Weights of a small mixture-of-experts language model, trained from scratch on English Wikipedia: a shared expert of 128 neurons.
Below are experts of layer 6 (counted from 0) of a mixture-of-experts language model. Rows are named router (the router's row for the expert) and show model dimensions 0-255. Each number is 128 + 24 x the weight over its row's rms, rounded and kept within 0 to 255.
After each expert's rows: a language model's description of what the expert responds to; "mostly gets" lists some tokens that are sent to it at least half of the time. This comes from a sample of Wikipedia text that the model never trained on.

# expert 5
router [104 131 169 111 148 168 117 116 133 148 119 128 165 142 111 148 160 123 110 164 126 131 138 146  95 180 140 123 139 114  86 112 144 121 110 115 116 109 129 109 162 138  93 166 103 103 201 137 125 114 120 108 117 142 137  95 122 120 145 127 108 102 138 127  94 117 101 125 152 118 113 145 124  99 145 140 169 152 123 135 147  78  57 139 143 107 143 135 165 167  90 135 126 113 112 142 145 115 184 111 116 144 145 170 103 137 130 153 125 142 185 128 132  83 137 144 107 103 131 121 143 125 136  78 140 168 120  76  99 146 115 144 114 113 103  96  91 124 171 151 123 119 128 102 130 131 108 133 110 140 110 104 137 137 148 147 113  85 103 154 119  92 129  78 119 103  93 114 135 167 159 123 123 152 185 118  89 108 140 163  97 155 140 130 123 126 122 114 142 155  88 130 128 156 113 134 108 136 102  77 183 119  81 134 171 140 139  99 104 141 164 150 116 158 125 129 135 149 146 167 138 139 130 138 190 145 159 127 141 129 136 135 133 148 128 156 166 107 158  98 154 110 126 126 105 114 117 102  95 152 125 171 121 109 155 111]
What it handles: Numbers and cell separators inside Wikipedia tables, especially sports standings and results, such as goal differences, points, vote counts.
mostly gets: " | −", " | — | —", " | –", " | .", " | W ", " | United States"

# expert 19
router [125 104  63 166 155 119 196 137  70 131 115 107 146 114 106 101  84 117 151 149 148 177 137 102 104 101  95 115 161 173 119 127  92 129  83 130 150 147 129 140 107  96 148 142 134 151 143 152  99 159 136 122 147 133 127 138 159 147 128 106 129 124 147 149 103 150 145 104 130  87 152 133 138 142  91 125 177 113  93 154 114  79 106  76 118 123 159 133 107 120 161 145 135 145 157 127 108 104 132 134 123 121 135 150 131 158 111 157 124  99 151 148 118 111 130 120  97 123 136 122 129 130 127 112 123 145 107 108 149 137 134 147 124  88 155 127 149 162 122 146 115 153 150 152 106 167  73  76 160 104 108 163 141 150 160 101  92 179 102 123 116 161  84 164 160 151 146 126 106 118 124 122 116 144 116 133 143 142 100 107 114 141 135  79 173 147 122 101  77 139 145 152 107 163 132 165 133  96 129 105 123 143 173 138 102  95 107 104 126 135  90 116 138 151 143 113 142 147 120 112 136 111 128 154  91 119 101 110  96 126 120 107  90 129 137 140 135 172 168 141 129 139 108 136 113 110 140 112 127 120  69 102 106 131  85 127]
What it handles: Prepositions and linking words such as for, by, with, of, under, such as, often in titles and music or sports text.
mostly gets: " for", " by", "ed by", " under", " on", "On"

# expert 13
router [121 123 151  80 135 127 118 164 183 111 106 126 116 120 116 133  87 105 109 144 167 127  85 110 143 180 179 149 167 181 117  79 102 121 105  92 136 108 129 136 130  79 107 123 172 131  91 128 101 126 126 122 173  92 142 111 154  98 139 121 141 147 157 138 135 120 148 120 126 131 104 126 136  97 154 151  84 149 139 125 153 111 154 121  96 100 124 101 128 164 182 121 144 131 130 155 141 135 102 153 139 165 103  93 134 137 121 100 100 111 128 117 143 129 101 128 193 134 109 115 112 181  79 140 130 155  77 119 146 135 116 127 158 104 126 139 111 119 117 117 117 133 138 164  99 128 126 161 108 162 132 135 145 114 106 120 130 128 124 129 127 164 112 128 120 118 115 175 136 109  96  98 165  99 143 101 124 134 112 144 108 119 123 142 110 176 109 109 108 118 131 164 160  86 132 154 121 141 141  97 114 127 170 171 137 101 136 120 183 112 110 123 104 141  98  86 135 136 158 118 124 103 134 119 116  97 149 123  94 186 121 122 158 134 144  71 126 111 111 158 155 100 145 139 127 127 112 176 126  67 123 123 161 128 152 128]
What it handles: Starts of lines and entries in sports biographies: Born: fields, dates before month names, nationality words after = Name = headers, table-opening pipes.
mostly gets: "- Born:", "- Born: ", "On ", " On ", " was born", "- Binomial"

# expert 14
router [131 153 118 137 109  98 161  96 112 132 157 116 106 136 127 143 121 120 143  85 128  89 138  87 104 153 107 134 150 130 122 118  93 132 164 134 182 152 103 129 136  76 127 103 152 153 128 161 122 148 148 111 116 112 114 123 124 123  97 100 110 139 129 183  89 191 116 104 127 115 120  68 134 152 105 129 143 126 129 127 160 121 151 103 127 160 130 105 113 116  84 163 149 146 113 158 131 124 145 152 123 157 134 121  70 111 109  87 105 104  92 116 111 133 135 103  90 166 153 111 148 168 110 129  98 183 115 120 153 115 176 120 138 170 106 160 122 162 127 166 136 132 117 133 102 128 142  97 132 151 107 122 192 105 144 159 161 112 115 126 179 149 154 118 135 151  85 134 136 131 129 152 134 149 165 149 118 131 144 140 127  62 126 147 125 142 139 119 152 127 164 126 136  96  98  96 173 119 110  89  97 134 109 130 150 161 121  91 131 104 147  84 125  89 122 155 104 148 140 163 160 123 119 142 149 128 128 116 166 115 134 122 135 151 139  89 136 138 130 173  93 167 139 163 132 125  83 126 135 163 133 136  93 130 123 141]
What it handles: Periods ending sentences, often fused with a word ending like s. or ing., plus paragraph breaks and == section heading marks.
mostly gets: "\".", "es.", "ing.", "er.", "s.", "ers."

# expert 4
router [158 110  82 136 136 207 136 154 139 142  89 128 108 131 105  87 138 106 128 123 175  92 159  97 140 127  73 150 172 131 107 140 151 129  88 134 130  81 137 128 165 166  75  91 126 123  98  96 142 106 129 125 149 135 135 117 104 162 145 128 160 145 171 139 117 103 108 106 141 150 149 136 146 120 121 150 130 145 134 152 153 105 150 176 152 149 141 116 133 143 103  89 139 133 130 135  99 142 114  71 119 132 152 152 178 105 136 139 152 131 149 104 136 104  66 129 138 113  99 139 153 132 128 113 148 131 141 133 142 112  82  91 113 151 126 146 129 140 130  99 121 155 116 114 171 122 109 157  94  91 149 108 138 104 136  92 131 141 173 121 140 129 120 132 129 101 108 148 137 130 140 148  83 120 148 153 146 130 118 128 147 156 131 115 110 104 137 121 147 116 137 125 185 135 154 187 108  97 167  94 145 133  85 134 129 130 183 146  88 105  87 128 160 146 100  88 171 106 134 143 116  98 157 105 117 125 109  88 146 101 144 152 131 110 164 162 149  95 139 103 118 143 138  93 122 117 144 114 127 147 142 143 115 136 128 163]
What it handles: Dashes, pipes, commas, semicolons and degree/minute marks inside numeric data such as coordinates, infobox identifier lists, score tables and statistics.
mostly gets: "′", "″N ", "°", "- Coordinates: ", "_{", " / "

# expert 1
router [108  90 125  99 123 116 137 106  94 126 144 154  87 119  97 166 136 134 130 166 112 170 137 124  92 131 123 116 137 112 125 149 119 135 122 146 134  58 108 110 121 121 173 153 101 132  91  98 135 145 132 129 113  96 158 166 155 157 143 122 147 125 149 127 151 125  97 125 126 125  99 125 152 152 141 142 111 126 125 150  93 117 132 123 131  94 114 124  78 171 120 110 133 144 127 147  96 118 117 156 122 102 147 157 130  90 144 150 122 127 149  82 122 130 139 108 142 140 122 138 129 134 118 117 110 129 165 119 123 105 169 106 153 121 108 187 146 150 125 143 104 109 116 142 138  90  97 122 156 179  94  95 122 127 152 124 170 127 163 150 130 148 121 138 137 157 129 125 147 125 125 113 140 114 148 140 127  68 106 125 122 110 100 100 166 117 136 147 128 107 148 169 105  97 106 164 116  91 152 136 139 102 122 145 128 120 130  57 108 126 109 183 134  59 118 118 171 102 106 121 107  76 152 159 184 136 183 140 127 119 146 163  76 101 131 108 130 131 133 121  97  80 120 133 138 119 145 147 104 143 106 124  72 166 138  74]
What it handles: Verbs and verb endings after a person's name or pronoun in biographies, such as said, served, was born, Educ-ated; also table pipes and commas.
mostly gets: " said", " wrote", " worked", " served", " was born", " stated"

# expert 12
router [134 104 129 156 138 162 111 156 124 126 130 114 130  88  78  88 117 112 160 142 124 150 134 128 145 115  98 141 103 100 150 135  93 160 148 126 129 128 118  99 120 132 146 137 144 123 121 163  92 154 108 131 138  80 153 137 158 154 126  94 149  89 103 116  96 122 127 137 145 149 176  93 135 138 140  78 129 139 140 149 176 116 116 127  92 149 112 122 129 122 136 129 159 111 162 143 104 172 157 130 157 113 191 113 110 132 109 108 105 165  96 105 125 125 158 138 120 112 141 138 107  79 110 113 113 146 143  75 144 138  76 108 143 142 119 127 127 125 107 105 123 128 133 129 153 129 139 125 143 143 131 131 107 154 145 143 125 116 124 119  99  78 143 140  83 135 122  86 167 133 122 116 113 115 114  83 125 162 160  99 137 111 120 167 103 127  94 162 116  95 152 136 111 162 118 133 171 133 114 118 106 128 138  87 136 126 126  68  98 132 156 134 126 184 116 162  93 116 156 116 116 142 127 111  99 112 109 121 114  61  95 112 115 141  76 114 166 183  98 122 115 166 148 133 169 141 177  93 153 102 123 139 175 148  91 128]
What it handles: Word endings inside song, album and film titles and section headings, such as Break A|way, Reach Out for Me, Track list|ing, Film|ography.
mostly gets: " Love", " | Title |", "==Early life", " Night", " Girl", "!"

# expert 31
router [136 161 124 100 127 138 136 116 106 113 123 175 138  96 127 127 175 188 142 132 118 138 102  84 141 102 106 125 132 152 141 153 133 164  97 151 143 144 138 168 128  95 135 100 129 133  94 130 102 164 155  95 182 139 126 156 103 111 106 143 106 164 110 124 121 129 116 157  83 133 117 128 110 132 116 133 155 128  87  92  98 156 145 119 110 163 116 154 168 172 111 107 144 100 156 113 169 105  82 125 132 141 190 151 101  65 181 134 133 138 136 150 154 134 133 134 120 156 180 123 114  84 115 150  89 182 157 153 153 143 134 116 109 116 117 109 122 113 128 119 152  95 114 111 152 145 106 141 148 121  92  96 110 113 142  95 100 129 128 127 145 137 126 141 112 113 138 131 108 143 112 150 106  68  90 125 139 139 158 132 141 103 156 123 129 139 139 116 145  77 143 109 106 102 178 130 112 121 167 127 105 150 131 156 159 151 133 135 170 148 151 101 110 107 132 120  91 150 110 119 130 147 162 122  85 130 112 143 118 153 141 102 139 165 101 165 108 150 109 125 140 148 102 118 137 179 126 119 146 108  78 107 153 135  94 150]
What it handles: The and phrases like of the, at the, plus capitalized words starting institution or work names, such as National, Royal, Public.
mostly gets: "- The", ": The", ", The", " member of the", " Royal", " \"The"